Weights of a small mixture-of-experts language model, trained from scratch on English Wikipedia: 14.8M parameters, 4407 steps.
Below are experts of layer 5 (counted from 0) of a mixture-of-experts language model. Rows are named router (the router's row for the expert), gate (a neuron's input weights, with its number), up (a neuron's input weights, with its number) and show model dimensions 0-127. Each number is 128 + 32 x the weight over its row's rms, rounded and kept within 0 to 255. Numbers have three digits each.
After each expert's rows: a language model's description of what the expert responds to. This comes from a sample of Wikipedia text that the model never trained on.

# expert 12
router:176079144139146131130167112197119132083120112148154096043106109068163136132115096149157129108118094096155121134086116134158133124183107149093112115100176110151136099179129196101122167093128104168130101128083131131151148125168034135144091159142131064107155149099109113163161157210089100068132151117140150155155100130113092128141142113139134098130107027087096099147138087131156107182079
gate7:091171094109160101128205126168174089079088147124139113074202130139185107174164121090120142144119113197104158148140144113146173144172161107112107123110132096102166168122141155097119160087132084123079099137148156049200106128100140106108107133100123119096114157163153129128119078175151170131064137078085147139141160089147165113088133116098126124125164107082142102198155116130206134126099
up7:207153171106144154082171121144151081082115094080136138106114097107187133112099104089136136155104101119101113079086149087140165191164126073139154116188149150124104147123191068158106183133178092147121093171132143169118148090203150082129096067113125125082159128156139147148065122106152116075143174135083114127113077102175149099147130101113126136122108151193127153160110105102168150128156
gate8:142052101130088146092132115104095114116055146155127083145148158134114151129116111123170131043109159166118143140112154134131058118079084176118094156147065118194124101167142107137096175176137110146098179140119194178069135114083049147118087129156129129107145144100163120101107122094086123097175126102180148138134083148139048096117143128104119136093110163115104167130150130146175172084134
up8:068155142171133126090081094170135124146165124126143089174088131131198133139060140144166104042147130158139121149156154166162126116119191136152108128071114153138115097150142199164164150105134079134160105105131183098166175122046120118121120139164102148128143068080081128132118131053121106155161156170163113086119135141097097088155090081097150152125135178133151108083106119112151182136086
gate9:125126091189067170140145101137183150169164136103135163161114059098176114130157157131153156138194131141122077107145166153127157116124061104095131106127152150110153171062109118167063105121135113140111106152176108154137131126084132154091106116123105119108137139091164124090129141043113115081090168117104166122155101113085165166051130088126132111176210128133094123152165177102135197155147
up9:098152176124133111124132148130114062047083106130086120171107194130067106151179102149105170114095143121115161147097103090113093171078205115134137128091068120090111096157109111121161138106192115143134107120133137104119127094109205144160101120123152104145072141160120171158112108166139126143162080194170134134123126170111137133135135155216199166105101130139126129122122158185159084085158
gate10:097089099069122138101088055150101133124064075144151092119163115079126128127153086113159104098150148138073129143114134088151159128147134151132165155162136070121165127101120039185100160141131135142055092189082170143102174119138114134103131148113135124171109132109105172139123094123121081076160157120103159156131175152140124112191173123155133115126136168155107089196165167138130132079043
up10:126205174131120094139175135069097127138085134128122152131099112121110062119069122151104143153112123091070101124134121164139150110156145110122100138098116111121060174172132182092161072188194143082152161109127162106127151120122134132147167070166118150101159153179189133114152143064135154144133143128157128051147100152116153083129141090083120161212131093088121163096116094129075152173116
gate11:140168131110132137152104122165151119083181125117100122148138162095127156144084118085137134170096110141138173174149127077098140128085156168144107148095164146120124127145123077040108127131120145167219139165176150086115113138156143070134111179106150076143069119159117181205117121136092196145109178094138065143075121095158099132132122175128132101154144141117165117097141058142183182122087
up11:111154178099185119106159135107095105113062096163150147115101135148116110111214160194136158076130133138102084115119181170108134136112106092106141061161090130163148112077099130168176120111169135099082132117103146177101092154067098164132141048110122154112139098176167128098140167099197108134124061185156152123136142181115142131098119079103152126147161112149109163149166154126087095080144
gate12:151104177176203082132103147182095070159133107130133107113101137136117174183065107103113092132103096094167142127102171141117180128183149148161128126088134156108151093182112156129158114190118125156082180122143101119108087154173120121137082138126153139089061112101136151140158183192101176136140143076121151107159087133121107148173156147106129108086107068167094140091157124205127127190129
up12:142099177116160101173185132122044137126119125173166141115159109159132161158108129165062137116116112106134104104120153134109157131161177129164150077126109099080088113152156187091118113135114128131071147145117103098097114136144158116142096172138121122107068124151101138077100139142118168144116104181144110080191049170103102113117136101112213108178077113101118161134173103182170137221114
Latin-prefix word starts

# expert 14
router:106168132167095133144119126109111124099076087139080107133167185160154126127118165110093122115168144141064050171158146102105119174121149052091130144112078168159163105132127102152172190237137076104145098156088111159116147127145111147118178103078166110180168153105167159160117172073149131127112169100147172165168135073174136123110159112133097104137158116110148110110166139096149088128133
gate0:082088084144165151096071121119129110122127090178177112105058147150080121160097172152139122070136137189120120126132144135168152174061120111133123088169109240077132114139173077125098141132114089120148153106126137147131121104131154128099118130149178110238111127104070092136141106122096122164117141115154171139153110130144064159080148116116159121199132072119144100087157122145150156121142
up0:144172133124095108111157149114147115135077144117081145123158098079149162102136077080115111155095145049118148162094088095099096130192136143074130159114189071172083151120104157119131141089141147141124110155129134128126116133145138127151134097109080176025102137154177163074130107173125125154138184174093100106090136117142218117193091160198103139095121184115108138132142127129093093135119
gate1:135158090111175157152086074108115144111103107133167087190150080144189120162132069106150128111139134165064167162124107113022110126128147129089134152146144157117131148105154165075150131174153146154152157156145188136143096136112053164138159096090035173089110113103159097118095144142116090078124111136107162131164163171076137143120128100137097157115120087088180103087142171161118148119133
up1:133142081096128107172105057131140130113142109148155097202157070091136145209123092102123119119158135178127118114141145152063105108174131066094143133094086168106141113125135128148143099130100160112111144133086131173164095158094060146155104113065057155139161157117150111153100156165085076046093135140081170125176158161143118184168158094154119161126136120091162148071151167126102135135139
gate2:134110121159128100129203106122108079163159205137095057126144111083138089123137122121087103082140172105138124155097147144112098136141169164152125132124118135138119056131104121147118137137162143096131129190132178082132169123048066110131083139119109071104114181131119138178180141152104201144215099138134134134147124141120148172053157125190145135160115125096151209138149109114146095137092
up2:123166147179128150129096131070102121137127161104119177130105102187110161148162109187121079143091114108155138089135119140141181102140133101080158125106100126099070130165100127158120176169084065067100110091142139089152178130211118157150132129136138169078150107049145199120145074101190128176098129137096118156075121143126141131118176134096123135151134144091182150144127137145152132075204
gate3:200138077105118143148080099122151116093074141113108185084124113121115117172066155114149141188131129104148135119127147163151107143112151105129032068116116111144103147092056123129141092113156106161222136109136111148118093124150129126111147137080149107144151102130155158114125153188104142106171091173147083045166154078160185130114112172153145184132125102137130118123164150189100143096072
up3:102109146164136123088170129161071090158220102159118101125146144155113118082185159139138080086128106119094158130129105096137129107137096136132188181165119138132165120174191092133075139170096187110040148152117144115130145097119108130137099160202145144117109141153119088131130116090146147188091167095123168178074082148115083114124119111067163121093142168140105149153088121064138125130183
gate4:138156043138124128144101180114144142068100107168109118099161131109141153117117131113114114164130113098103094155112176104127120086115121000078112133130127119135085148094123137132131158161127139118162126125098141120055189108107147129103119090107155121108153137160149069110106104083097086202151038044131173070139142093149135118160130109133133124123121115112161158149133179088146057107150
up4:108139133171110129206147163082135129142075130092167118155224120166143113121115100129119105120115123163145117148135149094112147122135080188132219089072105152134155136124176166124193100093145075123108108192136125152181129111111168167114200162116078116102082110109148144091098157126154099108118109124163086164137122198136143098098151110125101036122139142119142156121136078091147097107153
gate5:127123204102126083155136137159141133138170136086149131139135122127151107134183145070165099156061126105143096164158116178138101158121119055196127154148103137163192126171113115144132127160175077130124099081139142172126176156149119191088151144176093119039139123135118133179117128080174123088104153113177165099119172168155139120154075130103088079126120135198074133181129121147164136121131
up5:127127204141125084161148131151136127134214125114151168164124129130161086174188142070156077167116133121171081169136086167120136128091134090153125156115091143115201106145133115136151131184160107135145109039129141138126124139127128167138126175144113105041162081121142133162087091087175147093145111106181168137126172153148146151156103098082070092115112129182096114197150124097161145145130
Sentence-ending periods

# expert 7
router:123074098116103112103123077090137091075121112084098103192140165147154130164129120152081139085129088055089162174139158137100138118096027163134163115127161155126113104117123169090161050126111083093104105135095110184089124155105069079123106104120159092095117150204109137123116161159177068160129082116155126139106118123130100142149073143115116139186152160142130158068118157097130116131161
gate1:097171159097096169189174128112119115126124166126121082133136078129167141087120139102150065140114076126135128100095148156083096140090135212136135109122146137114126168092082155125201063183203146132108115103130103141106134084140174088128168156171119194145072142167145084147149132096152171110096094137158139156145154109171125140152071073132131110148155140119178175097114117106082085072107
up1:122127195131127108136131107091156183149121120116133105139117087141170168075137132114152064156134162071139145139151126126131120162064142152106164155155162106156155155142112180096157159093080146122077126079138182160128182126114205095125134128108118080095070140161129120132123111121146094160114180161110153115163173146172053121169120165123126128086084092138192166161102145119094031072121
gate2:155100116148109114118143106171173119076116071132136117103063123106111178095080063171129135121140145096124155092149063102054124109113140145137131112117072112154168142119063144109150095086104125132124116096130093084126173102072149225129137135146133055150147160106098190098100183163179087133114091156124161122091113152107058150098121114180129111149114159092140100187164159140138146131121
up2:131165145070122120149174131178099090111126075116125109115148111134102164140108109173091157105109101181096132135125064101114122139121114153164157125150098141212151109107106126093114115131131127112175151137087044099109159189112123160171160147151127130079143133091117154120126166163147100137073096139181100104132143189167018155102106098125082058085134145090098109115116152103121117103047
gate3:174080145104172134125143110153148118109113113127138142108126106062126121105165137115148120129151103147132148070064211148129161105070093128162081123072101147099101108068093059148150184142149102165165137159113233152154151117117168132080164058116142156089158109145202136144140078116090131131125134093142137122113106083193128114134136077111121128119186131102131109082139141147159180159099
up3:121092127116162173097132115091119121094184102136151132111111153062128125139157112136108152131108099139131094075097151066161180111062114145193114108087147104110156140097078142152209093114162138156104125192104206150131109121133150148164131123123114140089209086163189158148170083114106156130117149144107182158118103061179126065129132055127108133122157109113155085150111096154145138171131
gate4:091148118100147091126102164127181151117161086064157102141108147130148134137116153132123118134161142117176082083103135096118100172092088181171115121089128136183118092021062105152100134102110105111152140153208148141140096170157097128175169108123098104132099124138103106112132140171131125165058096068163157140118142094199115098122121150145137142101108175088114104077153157190177087151088
up4:129159117057135080144081131116152122136127098074159159153135169116137163166112176114134156146052159068177138116103109102088095121079160160101130109131117151138146127054037104146118106115128132106148142143211168139135098153131182148121149089151124096109110141172155121103139166169122106162163121044109176128124160102194157077109112112124134112132111164064171106090175149128168128174113
gate5:054169129184085117139120117123105164095138169107124119111128110111149177142156062128094117133094137173170116116095113092173114126101142162145158133083137169161062113138135103103111114170160137193094131098120092097082142110152180102147132170113122154122158174085097136100131192102133113073115125118151155124141173142098092104084022086137058134160158182121132123114147102086078067166131
up5:218103130081126101146172123117123116148106142136110150147121137086144115098102164117131174143116124095134120144113142144151143127131125124114062145157103117096172139133096126151093124138093131052163165198170146162164136088076110133131161090120147125154116068131180123134161123121146144205136081097102110110118061100159163210097153160119173087078104047141115121138126159150149218079170
gate6:100166097146132195095184150084078150185108106139178083164126073175196108087174098169116107134131158116197166135111108120092162096145154161098102175127123152143102149160147161152142080117158160135156131127194064178167118174099148164145131152091076085144109125149095132079150158133157163122133110142138077072132141100142153138103138132104090126097110102128160121068109094157058102106113
up6:110132108126119169125112159113081163142156053138201071113133071163184107109159093194091122127150155140202127173160095170098149101166124094103091151156088142160138152144128182166142105078123163126117136106198087215119112144097132171137127141124073085142099114150078115131076139125132140119119125133114123118152047103108164074132103115092085132093138092137163131067111094143120149101146
Determiners after prepositions

# expert 42
router:073134186144065153132130160081123149171042145177130087084133160152113129119104112103104132088151150145122111122132160115102124146168130091109153124152122159185133125156095115104185148124198094128098109147095163110108121092180153091153187132150160132121161064113108103138073135105152164100093179146160153181199131104122199085134087166156133135143191164097081120103096172123161170119148
gate0:088126094133110150081138104107137093185109082134103159144104160129137165148099117131102164140128122115114149144155142170168154174087156045128109109188187124168096136108141154136097195117147136151116183059105126060146113096156105130134118100096102052168095112146093112145175095151094129172118117190115138138135104138149145117129177178121124190184199126101148078184146121123107171075162
up0:139124126141141178068194156116129102190138089131145194153160170079099128083136157109091160135128130172096182142117110127133095094124110120104136146175113115153051133147199104084074115092112127128135194152142126077140139109114146086113138153111101087160121098150089110164153113090145119136109112188100111141097022153187154146123138124125124163148168159179112060146117084170155158145155
gate1:095125138110180119121210149092137154101139158163119188112155173123126151119149104066113124131124149102128118106151118157159084157197129145105200061130168098153150199178131153127066144130034144112131141144122079142134117090155144102127113154106087111108145121091084086198169053078113095132134051086112140132077115147160126115127094128135192119114115144128116085141106142163129105116137
up1:179146123147085128062061118151098110131119110126151106103128060134136123131077118190139151126111128171112154141094124111139152072060108089130110184157095172132086040085115118152153108106168120176155105123106150114154115133133144167105100097083186172110120183145152204126073193165129139123174147159147093117147125117093133180126152148082057146134123143127121162129123130086116204147115
gate2:095088141153120172146152164162113079126136124146098143139111134140106147111146112065142135075108167170098027144156153066150151139063136144131106202131147114154108183121095155115080147122087124095120142130123151128071158093110074142154132103143096137104163119072119149072064071032150115149103134126109172125144112112096147112145065117125091179119116114103089135101169089125150091180095
up2:102187110085149111119124095113168216145065159138140120102196094159115130148144121167137091142127154102129133115138151161118127144151167086112133101127081137145147112145156160130091101138124074136119139129158115120090133108080103134094153096126104143141078132181145165137250183137120117065136165088148099129084186152168135141102227153166153112106161154138178074139145162096176135118125
gate3:067127197198120145111196134163100088152107150101061212146167155174114110129120094154100118151099103192147132140080117072107096118144117063119175171122081128143117088176132174096133095112136090122126134114123119129142147154131079124095185140100123167152107125130113116138091087093151180121112113109095108130157096161103157150140119115122050101101068122094117104179120104124156127091204
up3:208132033078130135121094141117129132129114120162146065133102126103113101118121154132138122119170137089105157078199161158156106095135146182148108085134169087136165184091157035144159135153074150177135142136138134140159128127123140148153145121145108105126128150093132148140165124197106110155114156197171162112069164106147096091131133099133218153122147156147146135097144160140126125160047
gate4:151135090092146191138067145153131165122137109123116076175147156133137093132107053130179120104098056187132188077129122179075083120173089137138159135095141144159105141140123143156138145141149108158052115200064189123175107161081083106123178138097173121110075164118108128140119098129140121127134103122143109172154142149156134103165113109081124131101153148148117184088119131215149097139129
up4:160121090081151210152048166134135216154115098130149123173119142115114095112149047083190141113082079180077134084123136167088139213144115100137124115136143160122133122162181127153150083104144124124112139159104192150172134160126107130088161123115161127127147123140120117116103099122115084128124108107147120164169149158108129063157079125096169104091182135165086131140159145177129109188113
gate5:109106101093130084106139135146089103003123100119058122102058146143175115109110108137122160130139077098107163105117156106098167133114096149131126197193115134145115113077142106115131170112168118172136098154108139164067150130091126115113140116171147098123136146184146123118108094109145117130181099094113224105088149100064093100184050104108135151136137150106125160099150163169105145139116
up5:166099136149155186159083107167136096218116144119137166194167091108067141129135118110122108128108162219133123102146115162166082126126172112105114054088115117146175134139141120159147067135140102118130124094136126101181109152092126125122159115089100145157082128069138094127144142175109112178112159198123065107165079152165174133125138080132118106145139081170196108137130107068115128150138
Clause-ending punctuation

# expert 45
router:095130176064089045099135106146131159095082102102177113158167175150139120062141102140083136144140095156175132130115108145107082135124138140104120146117139129123068136124103230118142089081127106116121073135094103181130085129092116120179130135059115161157157088130126078092122085137162137147121059141122123160123097158074117138161083133093143158169177104125152165075128143152147104129203
gate3:147116146121161106047124178073137130067104107128100134092111070088152092156128133142058134172192121144151152164174172121088150103102098173182123160116135168117069098094147121093116124114169115129136142173151175155161079123074152154149155175101160096095121153086134093145155158128118137124123162103168150124061176163125142093151138209145099137124153157137183146137169145178136076158154
up3:136097167163167073059167106062164137101094125101086155095145097081159106179131124167073175186177154146174133130124123119105135115153093133141105158120157155119109097071132096135130150067172145106130125188160119122109090098061147146154153204093152125127101125082148088156131129193136122093147156131143166170088178157153161072116163152118091098091171160135156131109129166138131090108170
gate4:062160115106156143152166122187103160189156119135156124104077158118184086122091086086134147162172104128108153114104059145097138155056136098133092141147207131146122155161110165146170112083140136053144149146126135139129162100123124124137140150113096153069071133164129109067162125105138126136169066155200102132117097142143129118173135111135185085141084075130091104151138157194113139169155
up4:185152153145169107147089082117118138123151131114160145116152094103091152140152124151177095139119196144193155203148141103137111143143094165089166114121128202101110132118129106163103165118110145179162108172155071131144062102100111106062113150133169109133083168079154099159112120167122143062083161087129142152124156100151120096072163137114069154091150206124138143097140063156113084099126
gate5:111154117146145163122139103145083152133151146127087173135145104164122117116169124113176107116071137058144104116099124127058136126087136150073120113155106167136102096066094141132112146157120149143131102158173074165082128128128180118139110109140159167094202156103150147099114126153160095038198052104093144087140100075181108093130145128137101073124139171113105191141112112134217113119100
up5:150112173133121096145099132070141125072147111119106122111035112131078124097092170201126174119089108078081154158111119101157157140061075112087194184109113130077150107149115140141114159102110138112145108082138112162076146137175088128118103113118137100163131141131101100172118094123136130148131157145083147162176091125146132150088138153151183133081107073120186162138170153216115098174162
gate6:114142130141147155092128157149173144142112091083186149155087122085175102096098070128109165130103098138161162099140151089096103150123120184153132162177175178100143098100125161060107100121131069144111193157137171155153107195172107136119129088068170150147089117098096118141133167166157138148130140183153145158177125179142142160103074098141138146117091117135184127138222120151117069146089
up6:123105139096134172174084073107081113151165147157121192138124103124107152091126137066135103093097182161132112124109094146174166090142141094124139151081182126187109128158129185118094157138116125093106109174103126055165171116143106091104068165096162161127193146065068194116136080077117147131159131066158111127181083115153102105147123108146121110109144097113109138148046105140145128132105
gate7:074121160116118110154118155055113119119134214116160077175085081126091167071130119118117185171120061062137138175106132116084137139103133203084147112145149148161119091168088124098129132191157137095089117142108098179140099126140121160150124116088159123108159193145132156108140102119156146099139138123178067125098123099133147122148139161140166151148102123188091198121141095111127092100203
up7:169180109150143132134188173096095102104072091144115131100149150120152076152106133057122127079108195161042067089175141113133158158185116065157125125138104126173136130119110092148174186096117154081155152124137160088109125089136107056155125176144158130148119151126150144172122137111074098094093121159119168091123128161075147180169129107140134129177129109097162062135144172152134140134098
gate8:084159160185131049073160133124137127190158149181122157155142178152147130127143094162121114128128132099171142110135111197182177053122107101137070140088130106148156087139103102170107156108161137154142127115154135135154161091110101155067142160120171153168179146163151054177093127139145150111157149068172132102147147119152146091067152137109106154099161164120117085108089142114152116046125
up8:059123116165155061118094132143120138159115141182145163153136173136062088159099087153089138109083175116118098077095103182131113131105125110139132106126095127148171065121123100138143116120148175142154109143108128097116140089156130137045079180134131185170183095159082113095132125161165097153134163086089153131128133148166150118117127106079152137153213132117086082173125088096153091048107
Of and prepositions

# expert 35
router:196152086126176102102128156106116137165060135144117128153090092141139120139109201131149157131188211107133148165144138153116156182155135152149168097134145073132099117138149203124166185090180174142149163113102155102114164152151151099086096126149161104126065116142157156100116119099148025161133132125149126051118172162147144093136141101144104090177090117095123144149108172154161145113147
gate3:198098107112121167132124136088178120071120112072138113094091152090108188111150160119098139204130102132086144097157150157079132115156128162119147131159115153110173129110075081098114135067158126101154086112147097163148112110170139187144134124116176131069150139080132162157112165100102148172123097094109135165179036149113139111116169113085121103169172078157169142061076101164141118148122
up3:222116076150120169125133169126137121131125111114138095139110115101126155100174146126121143172126152118100150154116156140036200104135153195087156127170137126109160144122108103128086157113147099145140052079154101145136148085182163161125140097129187120052078130077137200133140141082118157167136102143078147130165057130087127123127145137093121119166146036117135156119102144145116093121097
gate4:110135083146148176182066160162067059126123141116091112135164148164143166121123138155078120180141154161145143085172196131145153141151134134105131149110136111154086117174118151145119126203134142186082147137146150066124174131123116153069137095187086116087146163129147121136137119082161129143183103098175155132062156128124149186113126103130111115146156136083186123148136054154048108100125
up4:117061100103167212127127109150082146083116109076107128092141165137140139142119174123159206166162114164112125127105113077103106193140136122145147134119181113121148158098144141113147060159137108158154175172129107145087156185101114109057107122134145173132153086144147171107085126169142121111139126138166105157110174114175110152156117089182075127104179097202107123161119114153119160044151
gate5:144143098136182068118078192089134182138052109147113175140109168097146133133102143076137135118106182153084151159113106140184130144152140118189093165079123133083105176128165137086124066109114150105164140084146141145131179122147111111100139155151151184170116132150185192136158133135169102067119150152109186095152121152148168128139117151111172134158109199120118106062080086163097137116150
up5:160147121092142055129087137083165135178089107134144142096104178121110156128120126126122208151174144167081165076158064169100107165121124147161108116086169128066114155167132132087166128134179096082146097131138161103119139168162172128111144198156145093107129123129169105168141128174153090063152111155093135124172158136070152110110105117184129119132113155198143064105153098164130118091173
gate6:193160117082150099159125159084137116164157140102168198105111156127060105168149162128163141127081114148114172163134136181078183121113199160112086149141087136112095174136154134144176157108074132174119040098055133102145110169149113157132118148101141154092118136143122098106143164095129119113179111155149108157160150115122196091156119162151051085132140162109081126081114132123102148088119
up6:127203149047155134127127166124129121058164125103106166138065100128114073173174124120141114163098103148091128113187086216095168135131164124144068122173093130103101151147137088132171150097105115187145152090150166070155144092146124224139141102117149114087081186131116123138105129165153115169127151126109091133144130169127145098075067115119124135096127120080151103100123151158123104130169
gate7:129116165114118147180162175128077146128140131091124173186169109142147150152152151051109148126185136126095092144185128160152179146129151170203125118127131095105151131153121153103130111150179155158131107140093130158109161084187137083142201144119125141123141161138166149150119098126211043162046129118188114166134113151116103148089081112202147174125165144110106150139123115132167114146085
up7:133158140144092203101169054148110104134134137078076110125143134132118166193209200139152148104115095122171092076105114076126105152117119146053117151105180106106157125201127135095186105096198150086081082133100155154051127126119146092087090103144099081125118160126140185123087133155140125156098132099098125125127121144160124100065150102151165136155097108131140159113133148124156116151131
gate8:118089170134131137153165124182100140161189084140170085144146141219157125141115140128137141084142127142162130115098167147100159109164064094082142064087105177123179159148089127114136067137153138132125091093163148127086073160150161100137156160156154110051130095136141150167191109127149135146127115124168176081121092147119159151185131140083121144143033121107138185130102095103159111112164
up8:145104115130189108135067119082120081097153166116089142146113107127088083120115131125087122125128139115101131152128121112151066104069144090178145129220147127113105058059175098142125108081119119113124156171105083131197121126123120126130114137110105139167130146078092118101079112128125107181132222101135145206127127121166121148101176074153131135084185128138118160187181164148097116153090
Name-initial capitals

# expert 62
router:118113139103096084126162124122151077146116166132155090100173151155168133084169108150094138129109178164087117156116109151112134107126132114097093099160090119206092141114168131108150074137185126122119095138173088103153065145117128150198104084128031122112083165112165097162118096129127128127083117135087107151157126156052148070204089144131114137154186097151118147053103110096151107093142
gate3:148149116178175110078110130098153088109122128106165146137098142167146130243148120177118142129140162139066184079194133163195125168156143120129132117186104103123139157123121127113138125162067071180130122110065182134143088084151105163138072136189142140114116137184140169188145102129173105120155132117086141098052136124136105118128088115119165136100151124116207151142117118135117138148145
up3:142121164124136166065099110153120110149096114103121155119176150165154133205148103142096170110159105088079171092158134115160153109138142126083142175210077097081177127113200116126142124136162124106120065150063149081096125140135170137167100176136125104108104152152177087168147150140127138101183146121116148110134171158178105135128061167087139148065155085150147124181127168126132121178181
gate4:085106061099147139111179157120172104134139146116215113081168118135065173134114142086127101098097141100103209124159167117207133122176089119137144126123120102102076112159131172149123110077146103107167148161122151116202125172078141091148120143127147132112085140183148131091116080151107164129097113136112075113104101131093159146114208176139165160140160111163098112147074117170109148116079
up4:109145168174116125119145119225146138147169160206123169112081149105137144147150121160103120181084119113133096170107061110147122127144107177079072139148118124112110127140109094086079116126119128162132157103203121065082067121108237173129107123106139169134122144126163114125136150149143120124145079078114099154105103137139101102098134152120127134125118152149047190072124180149118151151159
gate5:102146126141109187175139080097111146098145106159117142120050084117142104119153131140101097047136151163198112166077088130108145108133057112110129149158162075138064119113058101093131142141118092092130095140151109112084152159124107089136145049139106177146158090069126118126105166114242143100128115123145137102154114142107135129108126141125164067108116088138146208143113146142152136134103
up5:141123166167146079137100143100094100076140128111156093134128159159140100095120143125126166178159157118174183138137117042099101145096145147148121119100129178111124135174164123112099167101130131199105130171158177169151108118101199077167099164131127075118095195113049103104086105122097118167140138160100109136096099091088155097170096063170153141142109168134154155132162154135130200182138
gate6:151203155132180138110147090126087107161139108171077150095141068161081165101073159099140117098102198132060089079133165116114167139138151133100121150143116099135159118141129117120136117164142150125147184143048101094024164127122132109129149099134083154051144086106151116133133127135153113084106170106139162088142094126126125092098184161138103103177128120099109125095127043111115131115084
up6:144169141165150126142150110110142159173121106135071096112112123185093153044033170132118139121112178126110037162188185111094128134117159130106116142177129101137158127139140132095153129149176114085131164156068142068064157158089108126159150106098157102105121106075153133136187115112113127112067144134121141149140104128136168136171172101147086175184128076114125161122133107115158161135063
gate7:168080145129150127173058144139130147140134104182127131123146092175161177091157153147116122194089107158130055121178164054137164164162118107135088093121150161131088125139104135077117098139116100171123109113135170098120154170135119116154178128145123116126117235144148134121072118161139124121058136136124160106148133113085148114192110127164134195122087112154111125121129080160189037129123
up7:199084131114083135130090058153129122178151070161092097135197095136151121104149153147142129162111062135147096150177182099117200169124114099115132131139154132169089113141141137107131111137053081137082074113124134088161177166141140095163137129108094106113093151140144149110126121101160094134092132136090161159201150080128147121191113177122111174137093092145124166092139132129177042132116
gate8:053105117159122123150141089169175142155108131072124073173129149127110125153099101089149111145123156140128139200084150125125168140165135110179127150176138147155123061130179110146115164090158112168223165134097109067083175172156087155084145194113155103118065152124160119129119120112152127115135115115096121165144180119095153152166090145094063136136132122111126215085120090122101108107158
up8:098092172148084159118179124169130160148085117108085106147145138153128143195139098146155137115139135140173116235088145135152118122177139095135150140157128163155122074121189149161147141182123073167159121141078109112118141164130084130144140193152151122094053134117171131103182090115135102133127100105106184158126134158089133110165047114061081128121043135114110129101109146117145112165172
Relational prepositions in titles

# expert 38
router:159100125146151109070118109070125107103088119019098119183197173107130174092191120116067143092121132035125106141138127146130149110124108113062173121129089112097102086118163152045145113105148087108161103117166139122168122125118142121103078126125178114124106151172097117100149079113144105119108088148107128148089181139102168143092129103169135166163148127149160120107175148078099117091099
gate0:108153119126108084132107085088120115107118161111122165090156083105122099098118160131094089075107097142145171072139142094139067118164140149118102042074074103146163141111156148101128103119156164061049162135174109108087164124118166113153058183188123193146140111147142039154115160090144111151092142091115119133077094126106157144133098108122122130119188152121151115118076145150146149081150
up0:129178119139118129130163077106132119063142097122110135108137110132165081145070142129060087084087073187161138053124126131111087079192135107124124051120098109126148104115121161142163117138136149082086135120122156149115120113123137113161086152156108163172142110147141084168091142121179148187134132116100161121078049149136158139117110076118160163143187140132189139103106141197130156080196
gate1:074115149168122182169101042198156164147118058120080107157118167143157153179138171114127138106114120095185184101104147133075098080107166128146151137128144127107101137112081169142156111170146109112108160098143122201123123114059167147113086142105081078196109152091088157101135089156087147106134111101114183149148104135129144136138171097099143173123165165143147120130105122143182185110157
up1:201200117079096087101158155094142119138119198127152110134119104120093101081139094097101103147101135178102085150156142110136125108201076140111088189119133174156158162132145158136098157077112178130186105141097082088144137191190104117157186130143188188090104135153113089117142177109142168157136143141147047140113121111168139156121125136159073131120095133119097139118125104126091096089115
gate2:097133077106189135105157150131140158081088116153158143133134120101072102095096155134157113142135089092131061144115130082091097206145129090051134092163128152148139107119093070082123158133141171115138149153177137102092162129109089121112102197148153112087103100166155138133135081177122124151055097105122117120167104089167065114130111117127150096207179089108156168090122162180091109101124
up2:126115171177130173127123118154134148119130125105113135193154088102148110133130152099122130157117101168167144116157143155174157059114119171131099143146089097115111140125157146107087099133101055146075134136100045146156073120108171124065096066101131149157102142077160127122148180163100100165109125160106128116146093149110180252141143195122134140123135142206091117163124095146167113123167
gate3:147102089062153131139127133150152151134128202183141083130122066166154118085147134188108125144073050145156136140111173128137143139114098140091091162089115096145090121083170119145139097100156110095128129126156076105150111218045092129118125150097175141163101094138085187130113148132180155180134095092203105087120149146121122182105142133177143127127145079149147120127107133129118100125059
up3:066142110097137177121123136175105126149074105215120129127140148159111136126106128139093108145121112085119098133118130165184077113164147167144139179090110140148082117180167096120137097150120100224156144132085074111130153116136128063120137166140151147120187083093119133110115065166136224105134083110125124138093179131046101147145140102096083156181152122174127164110135073134132133138108
gate4:117095076127123124047156080065091143138154081137105140094072162109109146139141190142131109111148109076143143171143059115062128121123141098119125171127114140143180078108100083137156178069192178130085088143143189142127122082163173121159132133172130131092080109164124129082128132102140191104105126084129198138097138077154134086126099153112149120147126161130098144111163110142190164098110
up4:120128083126130124111131118121189128100090125138126143121081119131175127111133078091101105086186175095053110061152108068128131184116093113143074149101174166106127115082122112097109133079104097080120174145198196114118133126124114085125213102139127087140119136121100094132162118175125128133123136139090191113100152155076105077177038158130142103143106167142141107105130144162123173179127
gate5:142156118155089111163129124076117142146129098102155150087193159118164122092107098079137067116084149123204100121134105116089101092100155153107078152108148103070105116085141108119050095108187128093158117083127132098149081121096137143140129182086139062143126156072176145105108137173110099180107094207126073108079168126122116129099130126166143109189090145168128079109129109086098162130150
up5:098175083101130136128109160103103176083161087143152139144198165147151137107144136076114075137127095122208127150145124118085103096101137137075044161070107135132145122095129154147063092098179157116153089121143118104137084169086123124147129158074116056152113142137119143084095097175160129185074115166139111105107194086117124128168127090163118124134106137174128071111169099078105149125167
Determiners and possessive s